From a checkpoint of a small mixture-of-experts model trained on Wikipedia.
Size: 18 layers, width 448, vocabulary 16384, 267M parameters.
Experts: 4 picks a token, a softmax router.
Training: a variant of Muon for the experts, 9240 steps.
Below are experts of layer 11 (counted from 0) of a mixture-of-experts language model. Rows are named router (the router's row for the expert), gate (a neuron's input weights, with its number), up (a neuron's input weights, with its number), down (a neuron's output weights, with its number) and show model dimensions 224-279. Each number is 50 + 12 x the weight over its row's rms, rounded and kept within 0 to 99.
After each expert's rows: a language model's description of what the expert responds to; "gets" lists some tokens that make up at least twice as much of what it gets as of all text. This comes from a sample of Wikipedia text that the model never trained on. Tokens count by the router's weight.

# expert 9
router:55 65 66 71 31 71 48 50 43 46 63 68 72 58 46 56 69 52 48 58 46 42 61 45 47 58 45 65 49 43 54 60 63 36 52 33 44 56 44 32 44 50 56 46 32 39 61 35 24 60 57 40 48 38 35 79
gate0:61 43 27 69 45 74 51 50 34 29 38 73 54 46 45 70 54 64 42 66 58 71 42 51 38 53 49 17 61 40 43 56 62 51 52 43 43 60 67 55 46 52 51 53 44 42 43 48 65 56 69 49 51 41 34 67
up0:42 37 59 34 59 38 51 60 48 61 58 35 48 50 61 39 78 61 27 45 58 45 62 45 42 47 50 65 26 44 69 39 46 21 55 40 51 53 64 41 66 55 58 44 63 48 68 58 67 46 65 54 58 54 61 48
down0:41 64 55 57 35 52 46 65 58 62 60 46 51 45 68 50 54 49 55 42 56 42 71 47 32 47 49 52 69 45 44 39 76 53 48 58 55 46 50 67 51 49 45 46 46 58 39 58 49 44 49 47 60 47 66 50
What it handles: Modifiers before nouns. Articles and adjectives opening a noun phrase, especially colours, nationalities and ordinals, such as the, first, black, new, German, original.
gets: " the", " a", " The", " first", "s", " his"

# expert 54
router:54 45 34 37 42 45 32 53 45 66 45 42 60 55 52 42 52 57 61 52 43 71 50 42 47 66 48 63 51 27 40 50 57 64 46 50 61 45 55 26 29 41 40 41 52 37 49 34 45 57 26 51 58 46 62 52
gate0:63 56 31 77 34 44 66 56 54 27 49 43 33 59 63 73 54 67 47 28 48 34 73 50 36 20 43 51 69 61 56 43 53 49 65 59 46 36 50 57 50 34 40 58 63 40 46 51 51 40 56 40 55 34 37 46
up0:48 61 58 52 46 51 51 42 63 76 42 36 73 51 48 41 27 49 23 58 41 48 51 57 45 43 59 72 60 38 41 55 43 47 59 59 52 64 26 52 69 49 55 76 59 33 51 46 51 65 66 79 35 47 53 32
down0:56 66 66 56 46 48 37 66 54 79 62 48 60 36 37 34 48 47 47 40 57 26 34 52 20 51 40 45 41 67 37 43 53 47 38 52 51 70 48 59 72 34 48 43 65 43 42 52 65 41 47 60 47 44 44 62
What it handles: Hyphens and See also. Hyphens joining compound names, en dashes in scores or year ranges, See in See also headings, prefixes like re, sub, anti.
gets: "-", " ", "–", " \"", " (", "9"

# expert 58
router:47 41 32 44 51 59 42 45 69 60 68 46 68 37 62 56 41 66 58 34 53 39 57 40 52 63 60 51 58 51 50 51 51 48 53 47 58 75 35 54 53 48 47 55 69 52 68 45 55 64 42 40 54 46 39 56
gate0:55 55 40 44 33 48 49 50 49 62 55 50 47 48 68 49 50 51 61 59 30 33 53 43 39 43 54 48 74 84 43 63 50 61 54 68 30 47 54 56 37 42 39 53 38 64 76 54 41 27 49 41 61 42 68 27
up0:40 46 47 28 49 44 69 43 51 55 53 74 58 41 45 59 62 53 47 32 28 40 64 33 47 45 47 41 49 44 47 37 53 58 50 52 68 55 49 28 45 59 63 51 43 56 45 46 59 57 36 57 46 57 44 70
down0:55 76 69 49 57 50 59 66 40 59 56 38 55 50 28 59 32 56 32 58 34 37 63 31 56 34 28 54 32 48 26 44 65 43 31 39 47 50 43 66 35 45 64 84 42 61 40 51 50 49 45 46 63 42 63 53
What it handles: Section and record headers. Heading markers, list dashes and table-row starts opening sections or rows, especially boxing records: Win, Loss, KO, Final, Career.
gets: "|", "==", "-", "===", " Win", " World"

# expert 45
router:78 58 45 41 57 40 36 50 51 59 46 31 50 57 73 32 47 36 60 66 52 40 57 47 56 55 25 62 46 60 71 54 40 25 50 58 54 24 57 34 39 55 44 42 33 61 60 57 40 55 54 49 29 52 53 69
gate0:50 43 56 41 30 48 58 52 41 44 49 36 62 56 53 64 28 56 42 47 49 42 44 35 50 59 42 28 34 50 35 59 41 62 51 39 54 46 35 66 53 50 41 64 34 39 51 45 49 50 44 47 45 35 48 64
up0:68 55 58 30 38 53 62 72 44 52 41 74 39 63 50 44 48 61 64 46 31 56 51 52 57 68 34 34 38 59 47 54 47 37 65 49 53 55 41 44 53 44 52 55 56 47 43 28 75 50 60 58 49 38 53 44
down0:38 47 19 61 58 38 43 46 51 46 50 61 42 55 53 51 38 36 35 63 59 54 74 38 50 76 72 25 45 51 42 47 37 49 47 52 67 47 44 56 67 69 54 58 58 41 41 51 62 54 42 48 55 30 51 73
What it handles: Statistic and date digits. Digits in climate tables, census breakdowns and dated list entries, such as 80.6 temperatures, ages 30 to 64, and the 0 in 2008.
gets: "0", "2", "1", "9", "8", "6"

# expert 21
router:64 65 47 34 55 68 51 48 23 60 56 53 40 41 32 65 49 39 44 53 60 39 31 40 37 41 55 50 67 58 57 49 45 42 48 51 50 57 61 49 37 37 48 33 43 48 66 49 48 57 33 30 50 43 59 55
gate0:56 38 50 53 54 67 38 35 75 57 34 54 39 32 39 32 51 59 44 69 49 59 53 54 47 36 64 50 57 58 68 48 47 56 32 58 53 63 56 69 39 46 53 36 48 33 65 41 64 62 69 60 43 55 64 38
up0:33 57 39 51 46 30 57 71 43 48 43 38 55 66 48 61 65 41 29 51 56 50 37 47 29 59 59 47 65 42 60 84 51 51 38 38 33 65 52 49 55 34 48 58 48 34 36 63 50 45 29 57 46 45 52 66
down0:51 72 59 47 50 39 42 34 69 43 64 52 37 42 57 60 59 73 26 63 56 44 53 62 50 53 39 28 42 72 64 45 46 51 39 45 59 50 48 47 54 41 56 47 52 60 82 31 59 39 41 53 47 56 38 41
What it handles: Spaces and structural markup. Bare spaces, line breaks, section markers and symbols before numbers in tables, infoboxes and dates, like the space before 2001, °, ===, $.
gets: " ", "\n", "1", "===", "-", "–"

# expert 35
router:73 57 41 63 30 58 31 64 38 66 48 40 71 45 47 44 64 72 62 67 57 54 57 53 43 57 43 41 64 54 63 61 35 19 62 56 57 50 61 48 54 54 63 52 57 54 44 44 33 60 47 52 44 33 50 67
gate0:54 26 58 50 32 60 65 57 35 50 46 32 48 32 37 27 31 29 62 69 51 44 40 37 64 57 44 47 47 52 43 30 43 39 43 49 50 47 25 56 48 43 39 44 59 59 56 60 40 45 65 79 43 49 44 46
up0:47 65 61 66 65 34 45 50 38 80 56 34 68 44 62 59 40 49 39 38 46 18 74 24 45 49 67 46 42 31 67 48 69 59 42 62 51 76 55 64 46 42 56 49 56 58 54 58 56 35 55 70 48 55 47 37
down0:54 50 57 49 50 25 63 41 72 53 56 47 22 44 51 56 64 41 35 65 55 36 31 57 65 37 40 65 67 47 48 36 50 40 53 28 67 57 39 75 46 42 55 56 43 43 51 33 57 52 61 49 56 38 44 50
What it handles: Section breaks, headings. Line breaks after sentences, wiki heading markers (==, ===), opening quotes or parentheses, and table header rows at structural boundaries.
gets: "\n", "==", ".", " \"", " (", "==="

# expert 63
router:48 63 40 58 20 37 49 50 62 51 70 58 42 53 43 51 62 32 72 73 51 27 62 30 59 63 63 50 57 53 58 45 56 36 56 64 40 41 59 59 55 37 60 73 30 36 78 42 46 47 47 58 63 50 34 65
gate0:38 48 40 50 41 43 47 65 57 29 38 66 42 60 45 59 48 50 66 54 53 51 57 61 50 50 37 61 56 60 66 42 54 30 38 40 38 60 53 35 66 67 30 69 43 41 57 48 54 58 34 42 23 47 42 45
up0:44 91 79 41 53 62 28 51 57 54 40 62 44 54 26 60 35 69 53 51 58 53 59 64 36 64 44 67 44 62 49 35 70 50 51 69 49 53 62 55 55 49 65 39 37 30 48 41 58 22 63 51 44 34 46 30
down0:41 49 49 50 40 58 63 44 33 71 34 33 41 65 63 32 58 62 65 63 22 47 19 54 63 52 54 47 67 53 56 61 66 57 55 61 58 75 55 48 59 61 70 56 33 49 63 48 57 43 43 57 41 38 61 54
What it handles: Determiners and quantifiers. Quantity words and adjectives starting a noun phrase in running prose, such as several, these, many, various, small, capable, a.
gets: " a", " the", " and", " his", " of", " an"

# expert 60
router:54 38 52 51 63 43 53 57 27 30 44 46 38 59 55 47 39 42 48 40 60 66 23 53 29 43 46 58 77 38 55 39 37 46 53 55 49 59 43 57 39 59 63 32 55 63 69 79 42 53 57 51 31 59 54 50
gate0:63 67 40 50 52 64 40 50 39 84 31 55 57 35 30 44 42 38 60 49 44 48 45 65 49 45 36 38 56 45 65 65 43 51 56 49 46 42 69 37 63 56 56 33 47 54 57 47 86 48 49 72 42 46 36 42
up0:49 56 60 65 52 62 60 58 30 32 54 81 39 41 48 52 39 36 60 45 37 28 42 47 31 34 55 56 43 50 53 34 63 28 53 71 41 33 59 50 79 47 52 42 43 63 62 61 66 54 59 76 34 61 41 54
down0:30 44 30 40 36 35 58 52 74 80 56 49 51 66 55 66 41 62 76 42 38 34 64 47 38 60 67 36 50 33 75 45 44 34 50 39 52 43 45 67 58 53 59 52 51 55 56 60 61 37 53 59 49 64 63 35
What it handles: Month names in dates. Month names and following spaces in dates, such as July 19, October 2010, 5 December 1975, often after in or on.
gets: " ", "1", " June", " September", " January", " in"

# expert 59
router:66 66 66 52 42 47 47 65 67 45 29 57 61 52 44 51 51 62 58 39 59 37 61 45 52 22 78 63 42 34 54 63 49 42 55 49 25 57 40 40 41 41 62 56 65 51 41 85 27 42 41 40 56 36 52 54
gate0:53 48 74 45 49 47 48 36 35 51 44 44 27 55 55 67 47 54 47 36 66 50 43 64 50 65 65 64 53 60 70 55 65 40 34 47 49 43 46 40 49 60 63 52 71 54 57 74 40 41 60 67 60 44 58 45
up0:46 64 39 42 43 36 39 40 26 41 64 71 63 66 50 44 39 47 51 43 65 55 51 51 38 46 32 62 78 56 63 53 55 56 59 56 58 63 26 60 71 22 38 43 44 64 60 38 62 51 65 29 53 57 59 23
down0:55 49 46 42 43 46 42 44 60 74 36 58 60 44 55 59 65 40 40 49 41 55 55 42 42 50 37 42 41 48 56 73 51 41 35 54 33 56 30 56 39 59 35 58 46 51 42 57 64 63 37 47 37 52 56 46
What it handles: Determiners and quantifiers. Articles and quantifier words after prepositions, such as the, a, no, same, any, this, as in over the past, no more.
gets: " the", " a", " not", " first", " this", " its"

# expert 49
router:38 43 49 50 59 33 53 58 36 59 34 40 26 51 62 58 51 48 70 50 53 53 47 57 54 66 59 60 43 55 42 45 39 55 35 38 52 47 66 49 32 25 44 35 37 47 51 69 45 49 35 57 39 64 83 61
gate0:51 52 56 52 43 49 66 45 57 19 45 51 18 55 45 51 43 55 51 69 66 53 18 46 55 57 49 54 53 41 52 41 59 55 48 43 49 68 48 68 53 40 62 21 45 46 56 45 47 50 64 67 51 45 47 54
up0:61 38 55 79 37 59 65 41 56 67 49 58 44 48 74 46 59 46 60 75 42 38 33 50 50 38 46 50 50 34 77 54 50 29 47 44 42 36 59 52 49 55 44 35 36 62 53 55 46 32 48 56 44 57 65 70
down0:41 37 52 52 27 54 51 52 45 55 64 68 57 41 48 42 35 49 67 42 47 77 56 77 65 32 45 27 68 49 55 38 54 40 35 29 32 57 47 59 49 68 54 40 53 62 34 45 73 21 45 38 45 32 51 38
What it handles: Math notation symbols. Dollar signs, backslashes, braces and spaces in LaTeX formulas, such as $, \frac, ], plus spaces before numbers in tables.
gets: " ", "1", "2", "-", "–", "+"

# expert 24
router:21 45 51 62 53 53 62 61 42 24 54 48 42 52 47 45 44 80 35 72 37 61 64 61 33 65 30 36 38 39 49 54 44 43 60 43 81 68 53 53 47 74 42 58 57 50 71 55 60 70 57 43 51 43 53 35
gate0:41 44 59 47 50 61 31 34 35 61 54 51 30 56 33 31 69 59 70 51 43 60 41 50 61 41 51 34 37 60 72 34 51 48 63 51 47 46 74 64 48 43 61 34 51 37 37 55 40 77 45 56 57 44 51 67
up0:48 49 55 55 56 41 45 40 74 36 45 47 48 52 63 53 35 42 50 49 53 58 36 43 76 64 50 34 41 55 56 52 56 58 37 54 60 18 47 59 55 45 58 34 48 62 57 57 62 49 45 61 36 42 59 36
down0:44 51 54 44 60 79 40 36 47 62 37 64 50 54 45 39 62 48 45 56 50 68 52 26 43 62 59 32 50 50 34 41 51 68 40 45 44 31 63 44 38 50 40 24 51 44 73 46 54 82 37 37 78 35 30 60
What it handles: Table and infobox structure. Table pipes, header separator rows, line breaks, digits and closing parentheses in sports records, statistics tables and infobox lines.
gets: " |", "\n", ")", ";", "%", "3"

# expert 40
router:39 27 71 49 41 69 62 45 73 52 43 44 43 55 60 54 57 63 34 42 55 52 55 55 51 56 49 63 45 54 58 50 40 45 51 31 52 63 55 42 38 77 41 73 63 47 26 53 39 69 66 38 18 31 50 37
gate0:54 41 61 42 47 39 74 60 64 57 48 37 57 44 44 66 53 48 42 86 24 47 39 51 46 47 46 27 40 59 58 43 51 54 54 28 45 66 71 77 38 62 40 37 38 49 29 62 42 46 66 65 53 44 49 69
up0:54 39 50 52 44 32 39 55 46 39 33 41 38 58 45 53 70 72 52 24 37 41 51 45 67 38 61 56 45 68 52 61 50 54 56 57 23 48 33 46 47 57 61 64 46 30 56 30 31 55 51 36 63 51 76 68
down0:53 60 51 30 55 44 50 59 62 64 41 32 30 57 49 68 27 69 58 41 44 63 47 56 38 47 59 63 58 54 42 27 43 63 49 21 48 52 50 45 66 56 53 68 61 36 63 56 47 28 38 65 44 46 64 46
What it handles: Line ends and markup. Line breaks ending infobox fields or table rows, plus wiki heading equals signs and table divider rows such as ==, |---|.
gets: "\n", " |", ")", " =", "==", ";"